config.yaml
n_layer: 13
n_experts: 12
routed_scale: 1.0
balance_bias: true
router_noise: 0.05
norm_eps: 1e-06
grad_clip: 1.0
steps: 3626
Below are experts of layer 4 (counted from 0) of a mixture-of-experts language model. Rows are named router (the router's row for the expert), gate (a neuron's input weights, with its number), up (a neuron's input weights, with its number) and show model dimensions 0-127. Each number is 128 + 32 x the weight over its row's rms, rounded and kept within 0 to 255. Numbers have three digits each.
After each expert's rows: "comes after" lists some tokens at least twice as common just before its tokens as in all text. This comes from a sample of Wikipedia text that the model never trained on. Tokens count by the router's weight.

# expert 11
router:131167095120076169137069097196193081125122164148162121110079147149110088146150117135167113156132152098144121059150164142122140167145145099088168153140111140186170084103134119140147115179061132111153126128135086164096108102137167155127125111113152109134109143196160204137116087113148125081123121091089114100185136069076103020109131139125116127143112186138135084121160094131091085136110
gate6:142142112108100102080148115192129111129140161176156114136141150191123119165118189139118203105171156136128110117151113112145098076061075131112188200131113133098184103144094135152092148150080130133158051122158095142113131123094108208110098092121171186122069128121122143081085158092145080151158130132120065112134067140104133119124134103158154068086172100151128149138112103140153086142088
up6:111159138124148099058142091208120091130088138162096130129081130166184189165145149061129202113136143128129176082161113142148088130130075127113161188156128100131173090079112174150116164123125113209102066137172132100114137174167122212130130126085146141129074134129127129087112083091137140174159151114118091085147077125107131152115130125151152044105158139128130125132126141153153106130148
gate7:131174073106056141131130163114112162168144060141129096147130162169123074124162150083138088120102137171148154103165131175248120097131174094121156163149135135141161103152081079127098166154072132063140130111109094129116128123125191133122175145130119107129147086134172073178053086144127143134127110148145140131086152130110119101085183143124081103120103126081153097164117095065122141111143
up7:146179082127063154104108099130105172152180055113117101151146165148174104134147177067131104109129175099113148130177149185212142098113119076147154170169129144132114110123068082166134163144073117039132167119074073106125107143152164151074182138138110163128118098123158117165092090121156105153139123134106143144126149156101113161089170149073096120116156158104152142115142115087071117111107
gate8:139138106082090133068165080095137170112139129187125040074159086184119137073135086175128111129078145138134084108144091134104115079159146089144115119115131101150142074109109095103202126107158156118141171197125092121112126198164128134162141094120098134074097200156081133121078162126139178104149126080136086082110141091115123128122142157145117118128131180082153149127144118176156137142064
up8:111112096124135100078148104082174178100115140154172094137162152121157144082114084150096101116085086115120129117137152108105161070136153093136072137100116127168138110103116095082131125116136143129123173199121127126157137120140214112140115148109086148089070155140060185119018147177117164156166090107166150109083078094089122118108128161168108134119148149097151203159122156157135133079086
gate9:145165157112098120142114135145120118158092141092159107125132107161122139154116134152113079090109106128085080116117053171125044089194109111119132103104175102114152111118171106139129121149254145174145109104114123140115160121128135151095134100126125106082147084150154097092152062196096132135121182146162119076164163131168111149149133159092141115162150178105125171147085100140156071179201
up9:148157162099095167135085160150156123160110121124176132133109114130153099135081125129177104091126096131120098070047095176124083110186113101108157111154147081145134099134176094141143089175200126177155083115130096180133147116129155164080136099125123118125137131190123103091153057165127110122107194149133108059128215137169108154128187177127130099135107169108129179153110114148112111146195
gate10:126089156137146158144083094118148173108143147107125125138181098056092145108089125114135141076081092135099105093185148172152108050100147172155080116150102188133127106114075141096118150112127101116096167196120157140114126133158144126110162097122118108179107115151140122139162202163065138145137147140102138146136137130142221159115169106144091120027103157075142184115088115150135162083130
up10:118113173110037170141112157122125147127145145137125117141154155075100124123095138154084103045115103137100132033163109210159184096137154186154061105087150174137141137132115136123178109114124134119151143190138184139132092112110152150115164078097066095150102120131097151131130137126104141127148134119106082058165144140066157134081162124110168101098120144099206096090117118137106149101121
gate11:118130116148103108174093162183121149129105130140094144131103118081143092082107122111069093072127146140149119146116155118139152086110143123176161122120151100168149142107118120096136111144116149178146121123140177138094134101058112124155160129091146092124124143158123077147200096146109126184090162100096094100156075145148150092138174144097020116123123142033114196122114064050122067164144
up11:145110085152143053120051182154121183140104140106157153112132104108131120114200102157131092100158131126119095125133100100158168114082137146170146118134141103161127126175173136100099105143131104158115092166089161165112114121095135132120147150121193089142118153149143072162172075105136123149100142141121109075169113119164124070191142072083086113117194089056099189150167074081152091137157
gate12:103160132140084140115149134210140144137092142137158105139176168109180140190184148158204134146137106146114089107106106119157122122148201153082159119078127095161173187131120132113087098150086206177119122108094195101143183108132095083127148087115146097111085114162113095140148108155072181099118080149164149104156116102126118111161083140106151194099138158103127133107139124150059148110095
up12:142157144136089139110143155203087105147114128156150112107140159148160117166193081170197136117182096120133121078152109129190140144114190114049125155076123129130106170130179129159130127131133145098126093090063144127090146069105112112101124128100156133163094085163145124111097145144085159083122061156125123129192105083153139083137076100109130163091124140117123090186109132117060175096066
gate13:145101143139142047169185087082152096110147051140198138162085076129095125098115160061116118133083122128103132148159186067146119163158082132110126178130120131152113108148093140160140123154120102159094131124137136129110114075146149143150108154125074063102075122098094162202091120112162103145164134122094155106141143158098095121132151150154180101110055121150077086136112186127169114071123
up13:122143157124146092145133103084146069132139094158153153068160056132133168102112142040094141064062109076077102148130173138145141139179070114155139143127128159107126177101127152092135126176090134117070092078127146117123160131126138099096108166122107105093110129062112164194085132122129181118179093178142146091135171143132107099113166095171177087102107147142105149120148196121144099153094
comes after: "–", " |", ".", ",", " (", ":"

# expert 7
router:052115145164139083135080129119125102114083071102092192171150077125146080124175173103120180085167163128127166152122111169084078122105092153157165098131137136106182145083146140078118106162097102153147114142062126174159119127158095168140148140156107151141162133110101130157172134108095117044111086133071153127105096120138151065112099119176123123178101111172126144155095139134177107196162
gate6:118088125095114132144161090070075065125094153083182136121190119127101146107125124144104151153072173175128157135069116115103119147144131100170196117165075134170068175135176119131173149116111117178119161102118139150136111124131119105135171207132101103164164196109133146114100084077108125133114110154096155101193081178115086087134144108085209083089140146108107132149115154124127103126089
up6:098095127117181099124131133121142077090151158085207130109116135084051122091102109134073199148109117194145091147027153109081127132132139164158171136140153171126142147206126130146197169091152101139141120095122140123134121143106107098100171069151091141146153132121164145090075087118147122117141111160133158139180107123166115082119156127127183077079135116124121125155141157103123134121209
gate7:116164160159184109132140133171165189139126110049088138178114063130128097106102187139098140129099119061153134164137136143123084093106082100133134132074144144097111111121110116117147138157118187064106134079124138135135126122095123162145154084093092100130102152181066124145131089130129100168120091175104138113153134208192112125091071143155076139149175158155109114094153170113137117179210
up7:147137150120164081161155154123144151136081117151135108179149049118141147084106173141087100098090175109202094174134102117158132142098118129140163151113115146138170150182101150111154129126126183159075080136097119138161144094109168091075169089154066079131045170166085155133121127119111159126133136140108109116162096175155141163147131205135128158135176143187146110072140164143148110169192
gate8:138131136196152055077132132098117109141150124092105171139111077182107169135149148120112098127077103152109123084094133131135113119162004079109126111108116108165196098120107098146129127146086141139181133140139137123109158127153201150123108144195151104106090089118071121179134133157113178155130149159091186153123097139125169116070111107166099128138208120161108122116134148192142173148136
up8:152171153152163061139145122099123158186194111104155163115075058206153184129144192126152098092103096092132109089077127115125165104173104058169103153141149120153172106088083112139142108157129137131101104115127094105096146130084123153120111088122150101076111131191114104108093121108139177151124166141114163146185080147142149026101128094097116114137116148167074125102117152154104131112142
gate9:079153100122054090177109052176122154104095123136120205101145078134149093143091115186102145101155141109130159112148121145147155186112110224126115146146134073082137126096147155164108218150110125139099123112159099113089112123079137099087154141153134121054121140149128112154147132137130116086122158194086158168113154106123109093113129130125115121103143120173194073107132175148171121163175
up9:108144138140126075111112064137145124164110116103099217041129164112148128171115124167130101148175186119073152144155092121103135137166143164102109091097160190059182122158116190161076195140127105128088112125145150109120099130084158094103181113115092164088109104142106122170113108116119088108126111197072078119121122091156158119151119119166143084109120136131140112109113163072142135164192
gate10:122137170163148196097139173108131120103113102155175138163112153129096088043247164084136141078138145159120106070095130124170112215108120101158097108096115163112162121108116163152104127198096106162123151144117187150116136140171103110127134164109154161091193124105183106122112124086129109079096144127118120146134167099113129136109161111188116115125185108166104154143163132105083105099094
up10:128116169206135116077074086108096160120107125050110128141127089165120166091152143027149187136140073095160135149128157092172104172136094156152055134072122150175082113173120106204115076151135129157103071157134156161105098103105103138152080154121135105108099080115107113109173132169183149116129054108124159093108133136107131125126075115137125132108148147108099125151142128126080122116110
gate11:129079154092098132133133179151088131128124139120204108164155080138083149136142109116101092138107111163131154159069156165111149115107127119140127158161123133201064148149153015116146119123103118120036172135107150121149193115057120122131174150111180144144137128139134139114128170214167093083168096110122107164192140113075134139131133126093153119185093107130134103112118105112133072150105
up11:115086182129111113097150181182097136105090114109168108148134091161110130159108132137107106145141101147158143141133142185096193166128113111133065197172093162131077117124112037099154083139141100120144144103143162112143163135084119080084205119121190099138141139117110138086112126166182106099173081095103079140148164135058161173145121136091161161124103126159150117104150163078119054130113
gate12:066114144213098124135082130170114132170113148118134123086138098178114152072080135154126081123146187152071155089114087112093153077128123197101159126118115123122099178157177093170117113116115151159075160176157135118184112118148099177146063122124122172109117101089099148119134174103121121122128070156089114131090139168129127147160216116098120146098155072115135177146134192094158155117105
up12:137120126134188125111130094156154143161123067113181167147145102165148115075092114148100138194164155186096159085123092110099142173173091164129181089111159098113181117141118147154116177150127189148109140214100122172175161084138141188115128081089167127136124117117095183140092116120140133102125103081080096116103180154166076111154138154154133135135102159136139126187146150095120127124221
gate13:160127111102158114115146081069126154131087171185193120073128114158141182106143143161161120107123130137162165196113106134122110099126137109125096151149101110162105179158048105134137148130125074096125125150108131171136183124145114108062080085080120131134070164112226131106138200170131095157105137111169160164165099129125143127131186180151157169146149127112134089142104127142178059147159
up13:169158128098113111119160150107102130130114132148150173069134073097095186132143110138164178122134200133139111184121141119052119051156113125135093131162131111157130137146074170122099159138130121068037142174136147178190145129136131119116076066163113097132067177192160094155123167178148163169119133155182136157128136133129134144104122120160099095088134127173103089165158112144105082164121
comes after: ",", ".", "s", " that", " which", " it"

# expert 4
router:160139172123088122135053101106108123144144158122187104120146169077115130125126103094163127169126126185106078121108111149121136108174208177134085127153141127092127107137179126101120158101142145157118116183129086103137099107132151159135146135108178132128144111139091104157111078141095131195083090135190114143139136102103130163121191120151150153118132140244058059088068108126128146061145
gate6:090140139130118080121182119092117039119215130124193105161100112117127105073165141139136100113163157118132135066073084128075146148176146115167131153133102147184119094152155139117163145123173093119105058099130104093101170163128084105168141078107126113110126129163177118161120074126140137126126133147131124147079122063107061103163083149093191112115090134146107116177152142123126124183069
up6:106146138124192074118174126113185071138190118087124112170144103138115193147143123134083106085143165112180189123090137149140111067123174175156117156062160151158144087060139152076138124112092120140152102117081119140150128151125105156162100131131105118088129147127161116152195144125081145133179119185121128147192154073103106169105178138089102163073126158152116170115122136139052140139109
gate7:133177102187151128085140138118105109158126159129181168151136172106156119097125118219110120106087133139145102140054124196072173071164110143110090102123145131119113100116166108133144135115188175199137113123116085030148205102160125140148133145144148162135162099148119129097081112124110118118137183128088092167104126149098173155184157157157140093102108115163102200121090120111143100139146
up7:142105146141155110100123126090145149121072158131140138128129154099158143113075161123043098107144163100175133097104132136163190101144119134110097128129198137139065120154116096190195153149161173169063132091171078115167189098145179159135173129104194148128143139114099118158139090103123135171109157139081055158108142184082167117129128115156159151098081145169151175172131109163172139126139
gate8:134104155189108144183104167079101061156120129134114069134142154141158174187147112116102081151083103232113108161166138112144140071139120182144143078050178149145135106074130130070169127136122169138108111072139090075168125120100106151136107105147130123088118113074135136145082152137145121143126166084118140153131147077083154133055054138122130168142140124129142148130134136079105145159142
up8:146065129151106166174157165091109129146115085120129102138103146143107167164088121151125066102113159167084147178127162124153183098107158169121171121091127173213099088093183136135210136132121180144079114112088110080133097119127145158154100104103117157112115098092095095170122161109121166126134165111136152159125181057115124120082045150153137143084142137146088123171168094079132123180147
gate9:150116181095131138075133128180108131115057170082096079164129122163079141164195137144117121141160113198102135118112082099134120074141198171144161101135074126152126171171172151096132140154165128141125098178112099140125138121124140138122072124109142059124105162087096105085109156155192167046129126133164138088112149133159110137117110114106137126179095131090086161077120140188054130145144
up9:095085169133109125067165147171131160159121134097111099199153100168090125163165144111129130203185113192120096147063102164119104130183117164157138092110095149128055161116161113109065165111187123130133168127090130153084172122155150123174036168144101102136080153111084103105113110150131139075071163132132141130093152092154097133095103091108116109143086147133125154121156125170078129124148
gate10:132128130080147129117126077159140160151157202158192189081120157154151106112114135129115101103137147111113182131107048116117130216169060132105094182142123174146107136107115177106131175155104147107144121111137100143165105123143086207064084084068100150115137128099156126091152093142137112124147058100086088062122128126134076168096125161188131136116160121138109142073136111133150136146145
up10:169123103128095090125091104109120158144174124187209196099132142120167116137112097124120123097176152113142183107121000084140147152137086149121091151151076107122070101115147083142102119084131158097168096153097111140154119127113054158123141128107091157108106082117133158121132091149170112167156059131130116141156135103130075137112125164142166135115136129140158142077083134096123119201067
gate11:174088161102176162096133122109123139175131125205190076142138135142108184182167094203113165099097112182151137130104114093120162084166134159154166139159121170134117217076109151108143110126126153151121096074128130090154137164109087115111118132158134142146095142130055121113091127165192073127103094114167130112110180165129208114077116156136154142137128080135143140143141123098172150185134
up11:144106156089180145108153117120108150211083136185206117164121126188078194141111094167136157085125083157138132154150081132127102116155177151161190152129107174111121153063097119143185112155097140165161111067165147136158103159112131112112125133119126139142128187166081116125097153151141128145103114116126147127092164156125214112126113121154130177175081076123153087173085146069117151158135
gate12:121069127129097096127125136140092127137138151166205125133184124131117135079092088109144076105103075116124093080123100108166082143182130160178084093116050174131130147135137098099164147147088111147133093147150170084182125113123164087118130124123206182132119144141156068122108108128086042170153148106137146152126085127164186161113148111112161075111156083151155098116139081117133126184073
up12:155061157130071106108135129140091116115145161137202146142148107135124157045077040108092116103068082106143102118093164105117096137152102145124135139124058141149193129103088091096187106126129148064139118097135140111192122198167099122115144134094201115105159150143121111145134124126112095146154128121113157129133114151133169132129146097100161073092107035162144138138115136102059119139162
gate13:142153100113098117113068110161078113201141108152113120123141129140089103110112107159179127139102140093148114148123106135106155143152189134113095141122126054106127123109110195183174104172150169078155148180072167122113134119114111160213088114119145204105073114128157137117090161095040169133167131097158137151118177154161122151178128102137136098098177141138157128165131080141178067155144
up13:185126120152139061088071103142060180112190070156050163137091170155096151121127102207170143172086107119116152112159095117087138110127217129137095175167115118137128155141140194179091149210104126165117131145175139110126137116091160096154077123167159162107125102114114108124125185092098137136132125072103144146113181149128113130106125084113112128122165179113131124124120133172131131134125
comes after: " of", " in", "'", "s", "ed", " to"

# expert 2
router:109130135135118105136125172137128166154141132097163072124133059089115069144126079131109182117137137112123157140142131147111128110138116066076138166065148109199122098131101164142117133084128127074114093123149116087131149154197125097148115162070084105155136172180112113064164106179103105152127131135173134118115104135084146150183180137117115104148195112083176123117208161116139138224172
gate0:125144156085060144143125191083146121124059131093070169138166132161106131123080126094109135132102162130109139117124125181149097094184080168193117146085087135121167136152105135148171147095110105133184116132193074148128150087105115077138118099099133191093143141115100128131140083098102091175099125126129126164198133117103141178171107134159098095082107195118159156075102135062133108162173
up0:145113145086084166140169149087122118101047156106068136110188131161118057120139129120108120154063140100132108142141134164177114118210111162163146093117103096103162132138127155127142131113100088095157126135146084155101153104122128068114161078134119102090119123166131149108115117046157110158135131116128133169179143115068128147160114095149136053074122169150129081134130088020102104154162
gate1:083103105149147148122142144139144096079122117086119100112129084130162126120086097124117132117102123000137153142090146149141095180114112156188133111134063117115171163095140063162118151069121130191145099173057135122119099129131087146088061144111075161159158176149101159118061120129163098142119173079123110098154125117147114160174137117130176128154127132141147108152185117087103198136127
up1:070082138129141127127114107226119047071151142119170113131132081105138126126089054179137167131114107066179146149123089138098098162104178158186163167112074091107161152089128081145090111087103109136159084149089132142086124141128127139108082153126067141153128137136124141102066112118147100176103141127136156129128155130105097110138160115149225141137168133158153080127123137147107137102193
gate2:167141099113150129112062202138105131156096154154210061158142130184233111139171116097126168111153155141163122154115170121070130126122134107164100158138139169115113100179079127133177140136137055107105097117158063130122106100121119110097105105149154145108155121141087123087109153160077133142106142109127045130103132173160155083140139117115156097170103105162139142167123048159142145154143
up2:135145100098177124105101205131109131155177135129195056147153142160215129110192123124150177146191154073189125160132158103043125128143139123175114137170182135108120101177090144133158152115177079110115108121112103166160105138128101105093100120146150150086182124124118131115097135125112157191107167174120100101087088155158135077159101105142161083175101099137134129161098076133141134126137
gate3:126168132131123121114121116127126203149131088130123111149148093122047171135146111135085089091142054151123111144123148133127098067114140142137120146126119088132188112122102165097112151127087089173079128059180119165143091080132115118144146100141078080166104174170125152085129119088135147085051102110148142105167154140104151097188188091067133167085133145151102091114051106133169133069107
up3:038116093068146116144144130135129144133134084144114134151101070138043122101096125109105143121052105117076141126158123135128130111155112121108120128068130142161180144086042115125116147105120120131177122196130136064153118091149115160213129111125177153087080171121099109106127102120068121133160098145168107081116121109112151083132170108162110117187188163104148152094097074107116138082128
gate4:093152114103186092117122188099113161182103150148189131138088112098124143115118124167123129130133144166140085124098099081145158162165143188162149110215050145145170096067100127096145160087098143171119116113131120119135177151115117074138105111144125176112126116091115109165113132150148111142097158089179162115120147050047096048155159125152132154130178114150092176150104111156135101161083
up4:136092122145143032135102182094108167147098117118163101134144101102091143163142105157118118105113147118166091100102131107132134156116138169158158127146094127154125102079115148074148209099104142205110102131197133136166196141149099067148126131139078122101149142107107135160121146119121132152064181122132162109154132093098104071145196098133086127166139130075096188145138106110165056203128
gate5:144106116146121191111110172102143088133103139121148147170148102084113072113127163125172144105151134073142127173162107142093171071133125168103134165124051212157147173150128115148120095090175129119084125162113065141106153112151098141150128097116116114118207150073110144092131104141211082090100086153116164121169167048146085142150184081110084138130131141129094139178124100167161128124132
up5:175190144096115143128123141140118106135115047179190119164137155106124098108177156141125148081177114058195109147169186104158142091149118154112107179114118181162121150113172093134086154133122121081108145099096079191101191147181120123156117107143139100088165098126175113155121098156150153081109087066118148110132145153151095171158179144105070182107114174151125116133137119153139097176149
gate6:143124072145107100098126113072150117118128124138138087130118127109186107167182090118190130164101151128173120145137174135174133121170115116166155123102132198166178145143179119114149175081177132167113127102112099076098095073109128139135087091096126145140147138202105175105123193134133217125181102093151067092122117146120180107051118173087132107146138152147090118093110119191149135095131
up6:142134089159126111091098120120131118114115130155120121141131133093194095105103089091147152131094085102190124105097093145106162076164145119147139159121121201135197113172176056098195153126133159150100100162136094083094109065081112060103089099086140131157183111145099104097137178164112142111127118140146065082113144123109215158055135155066161106150127128150129106105118157160136120139101
gate7:134109131181192067157129174089139201121113140121042138119130122101149175156080133119155103113096174149116109142172113118054180150150097144101167112136119146117124039176085089081078092128151105142197169101068120134157131140149168103111099138106112120100138130096092100140144140138163091088155100166146095136129111111156146088086164174147137077098125089123139083051115119125136101132111
up7:143097176137145120148106166102117175115111106121076106088169086122154135149108102127081160106089181120131139173140185127022157113152144151110082090138138128123130124143074074109086143144162162150158174162116126095129128105136187163128109106103116128111114147127108144131112155145139113109107137145147134143113170075100112078113207183110097061138123123120207038050088142091097087115143
comes after: " |", "|", "\n", ".", "=", "-"

# expert 0
router:132103162092158122106118162094144096103170154115086172131134167139077076135056147161185107172134066136083139088182098095164106182143097161160135135157158130128074170127187147151141107135135187112169176148167180114084129108097171127121091177135145128154116140093161111125074127151098107122096181116130116146178096132168154134130153111074131123109130085080155133080106125070151117212159
gate0:130132178174212089073113183132167105128120121131145168154126112089138108133173171080094154151069126110167128200117097134094130146086094134102165149144081135118095084122192091188101113132135164161121131099061152129181122120159105170182110102176098115101133133137104134126106121105143106124110126108179155169103071123127149096191126087147174136094170148144202105114138111082181130162159
up0:136109168121185057115150153181183105094134149092106129127120080110146090149193120140124121107088073157135118205127112133173177148140137117141138132174027167137105064132156111133103126147165146165120162134080137084192120117141069157129074118174148133114123139139121110137109093122073101175149121078150168196146075146179119110197119144162143120122169164137166127100148125104146126154135
gate1:091114119124120174136150120115121101140149102122083121189097124114050148128081152171188175128158118128127095101115109191116088103126033122147142105115164139156103058150141145146139154127115177231119142147168146094117163140148060166120158148131118145042097136148073153089143125119143125108150197196127118102151099108111166140107081133138112146097164111106147139137130064175163137138135
up1:134149147119146148109133098136112135136080121094043106165136121129027143102081107178179122123108131144104126088040133143168124148134063123143171113107140142162061073173092148158119165131077161214092130134132144053115160127162117169123148103135139187082077147148088148131130123156085144091145170187165100147155150125116148155095102155100161145116099084129133123125137093146105166130144
gate2:070076218123133149133126098124139170096117162151155122204110112134196128153137118144126110170157129174146116170168118143137072110078190128114099117116076123114176096082143098137134116077184125144168090143143163116134088132060138122121082141142154128104117127149086087125051113138133129095131107110133096169111146063107076153115166152108093114071127119118130141139052193104166086133166
up2:063079221099174168120141103142121195089149109096119163143073130132146144171083117144149128157167146120164124129120124061162079172130143123138119073144078102155135084129121106196119135142120125128122141155087117104124132163085166179134061135133161112126144137132081115110064095087096148161154093131171101132131103140101122096136103126106062131107129150156136175124039137203158094148167
gate3:147121116146146181152107164148142087091115206103104133103210109164107140153136156131080077111135167117163143105191148153123112104157147086173110089143142132089083130171054082138158171149191135149053141094089088095140110106091082127088119039044100140101175143134121078135131112129078144143159135115092147151176180124122108105090103116111148094089143143137149116123143109136112141136158
up3:095120139104120159132134137166169112094120158145102099116180116162122113119058128150161083107087146132182165121129175142168088117176130155154111116155128096088130087156075110074179127094106131180065150107139133110086125130140066152161159085056116115103179164100140148171091159157122143153095182081113142114229147130132077084162083108098118089091135109137144132072193156106132137128149
gate4:146155102099150133115167092159156149095173162151153166145104098133125080116133130130135099122136175163168109119124100122127142175093103110102089143124143162153126093130119194116124141116111217145156052181164040152112053131220167125193132143107094142111127133103095092104073123126088088150144170165076077105131161141070138135122132113123166193143103108114158148121070141140162122102154
up4:143100133135159109136105148117103146148174127118156125108058089079133137149099132151105122157134180183108062054134176083078168165098141144098123167110079162152079078116158177084049150164163106096112096148174110151174151138164179087205137171083097149118126155128132144099143141132115100140148125155125099131108146112138168098190146133161122212116101143159128169108095141167175152131115
gate5:131155134128184117124132142083175097119136166126167121137118161138144122099047114105161115157154156145136154114165113153158149138081134173153092130190113131128094181154080118144189155126114152127140161113152095110088082149115163165139128074133162165162140133075094121194106144075108132129161171106149097122123147077145114187101164135123127024138216137169148183149116084121170151157192
up5:163174180122154130138148121128126088135094130126199127138137110098141132087083137111194129161156141134124188117134125139156143135124100167152101165157128104150084151171081072138173132127127141159145157134193086108094137147088190101115085091132148140188156112128087031165144165095114133121125175106142138107059178118141120196090120139122148068136218110151174186135118100143127132139178
gate6:066138121087145126145136213148146059134148210171150121059111176123125151098085180150159188094073112139084136059107137103113169111139088122148093138138128143114118126083142131135148111129135117186145092071134121165136126132069157101138141088194160149120156068145144155135148085133115114117105116141133085093100156083109118098078172145125144125052125169115089159068119094101125141160117
up6:059122172124102158112120111127134146161143118098100130065161154154144146168061153138165181128104154081129145140102124090119143098133128157161103080148146134170143157139153124146214134126144219108100146118091127146146122147037187123202083084139111137134159062132188111162128174126150167169076129108203144087105152130100136144128113108129188119160161130144110128112092110099176153145148
gate7:157154111106169094123131170124156116142194145118129082167102122149109123120125094122035097136192046080134140131091140103143083157136085096092159093092143133184166155116125126148141107130101125100090128145089202165131126126131163178115125105184131117119126131139104066134113151067118098156136028153119074156127104121121111180142173174101168168140112121127118116162130131096052107116185
up7:132078104053112133143145161064118112096147148082122102149106089162122141122075120171058126149156061111141141146148118125158140153133109136110151145109160140171166156108168167139180132125052104139127159215135239177142125137139185157097172082144148144129197148114133126151101129105161117132130114135120105177151095121150163129099189131128177131120100097111122112147138140121059135141201
comes after: " |", " (", " \"", ":", "\n\n", ";"

# expert 5
router:210122126119132141121148060096142112114088120184091111140134187167139165106089172096116122152179169126139106166109093078110123080151151098126112128173105115090063151174120152121140178134135115114176158096145130174095092159121124134113137155218116076140110111169124158146139218137165141083209138109118111153175113149125164120103092123079092117155125086070122109141131134181139134161084
gate6:113120066141071115105067134122143157121104131080150140142107136138109129180100182176084104166150121129088141152101147120192166146097066124116130083170105130168068160112095116123143084128199105103119159085089063119122118135097182133083149179122131148107129108119175087085174083114134128070122111163168130174157131140147141115124124138165120100114103165183133179077097089157035122124154
up6:146113134113084108090080139141105116100070144052137170167116102131099071123132196088115175161132126126079105132118158128168148118138062132108097139121108101116128177108112079146181076127149103121111164053106061116083139127127155147135137151173117109101134093125150113093158130139151076092140111132185121141189146181122101106172139123210098076135155160172080143152107064156141128168176
gate7:174141112079112088156127116131172158141125097140095162140114128114146164113118074190128101099122163138145111111143064124121148175124141115139121102133090112196107084148114070144157102085110121087105120100092125051128078112165118171149142084133076119065047145128066050119156182109071123155132181096112122089129168074118176123095089165106096144096139115090163112172140102090116107109102
up7:129156123056090120165121126147154170138116134170068122130063092131138171103094096193146120127113109102136114095146062121118126159130109100131129114141099124173105075138109092162155108088107125108131119116095125124134059110142133204170141129115070155122093145149051120116086161112068138146125166081117070080089148085085129177105129202120073160097138124098167090127170081085086135126081
gate8:154122181150117124196144062127104081097190166136110106179094106116193170145127142129122212114092112091145092208114149164119110124112163122118122155145061136133158142154146122137115124089125129150080135109115143118165127161093095180058138116176145097101091111125137121148117111115135141126186093150069112077145141093115163101125121150153187082114143106113145144189094160178209173159140
up8:143170140088136140185104070127106103104165135138093095152140119107173170125106125131126187127071100130095124198105179166137079126117163117112123116154097127123133153145156103134120105140120094117129132139119132142149113159056117198037142093192116116108123133135127105109116112151130118069155090109063141098137157080124156087159094145177201060127126124127123167148094176209207162144125
gate9:130192161150129110132115192079148116185107085140142140155163119121181115117158196175155095139110138072168057094107130185116126092143108129147142128104143141114112134097090149175079175137167178147135115107067114101176116150050077132111144143126125118135155133145103140060144112130095148116146201120145183160173113114159120134103145064174110128095192172098143177128140112177130145175152
up9:180198115144124105115117144062143097172092130174156138115134120119150112098157171132132117161093152100166078179119109156155153081142074146200123129124111121145132078118103123185112181178162174151085127104080102122153095131097107149163147144084139084155099134105120133080134136105100175108157149092144148136157118109139097112092160082149123122081239164114138194168113125193153110184140
gate10:168144100152118194105156131061121120152167125160116141106126070098123112111115110131173134207117177125201127134128116109156157118101101112102170186111171162119149118088118144117112210115128205104143170126158118100144132114142159155107136159150128093120125167143050151148092124117098132137137120199144120134096176127062126151185150139111150177041128139171106092166204126121156171130145
up10:150111086137123156120147111089102122100118137105101111091133062118147103116087091089143198136077170137182100128080117104115151082139069101119128126082181113116150110092130150121099178142119223114171150123157152087126104138130132141064088123158144080117115116136080144138108165080076129139195119191145091151124165108137118125152193160121146179123128119189126149177132045125104155141194
gate11:113084153085150115122129103143102128134096135105144172091131133107117091145165104180102161173156065134092134126092121052188136075097201141156126120105110118186129188074143071162165138072134228179123124154134101156140129094114153120168139167130166110101134130128045139120097070160160174092146149181097096129123128076168134120118069109132117125153112136069099117141160144121139146111119
up11:132068151147155099121116170123110130192136147118078130132139120175097106057136112102169188164146152100080174159072116095211093122115206137128136066107151098105200112080154075125142113106069124190118155112126141159096153101131115125150148181151078145120112121159145112098067087115156152122134161121082106129167100089128092217117091124127138126139148113086107128108083103110143104108127
gate12:121135075108123116160097147107100132151146145136131143148142199162119129042214112157123109183127108163082109108177113178084082107139080164086139102117137085166130138173111057146163134139150128122161125183136098132138076072160119156072140098104156112116150139129146095173152095165174157101131105150183106159143143152136087119111096164164078086125112141141174055080086080153110101103139
up12:106129040134138104134102089097133114141163114142092175147164146128113145107158123105081142152081144118134154090126155110094136116184096142082174126121142103167103135093065075137136146194141080186126129139091111166139094097168090115114131134106083104178112107067095081117185140184144186088141172158119103165102120182116117095157135135143089136163182090188071129096140129172066156137170
gate13:139144152132137140094138118106124199176216116093080124150084063157139069104151118119054118170122174140161123148105159161154092111068127071113133164099112173147115128168123181121127103187127161127137188141096083101143145136147140125148134089128142105152151202144110122065149086077140126175120160211113135129121073136135102176125143155154133140132152100122171078159134137116142161078082
up13:142130135121093141093107068135103171153229103108070156172104066121121073132122125131065124168174173146166107178108126155132128082098087091125157168121130123159108106105112201128096158148152154130090171167057084108145193124105142117147115118184141148174129184149102120126132084092177073135120168164141127137087095108140096150148114133107140115164105120101175174120098169086133155111091
comes after: "\n", "  ", ")", "\n\n", "\"", " 1"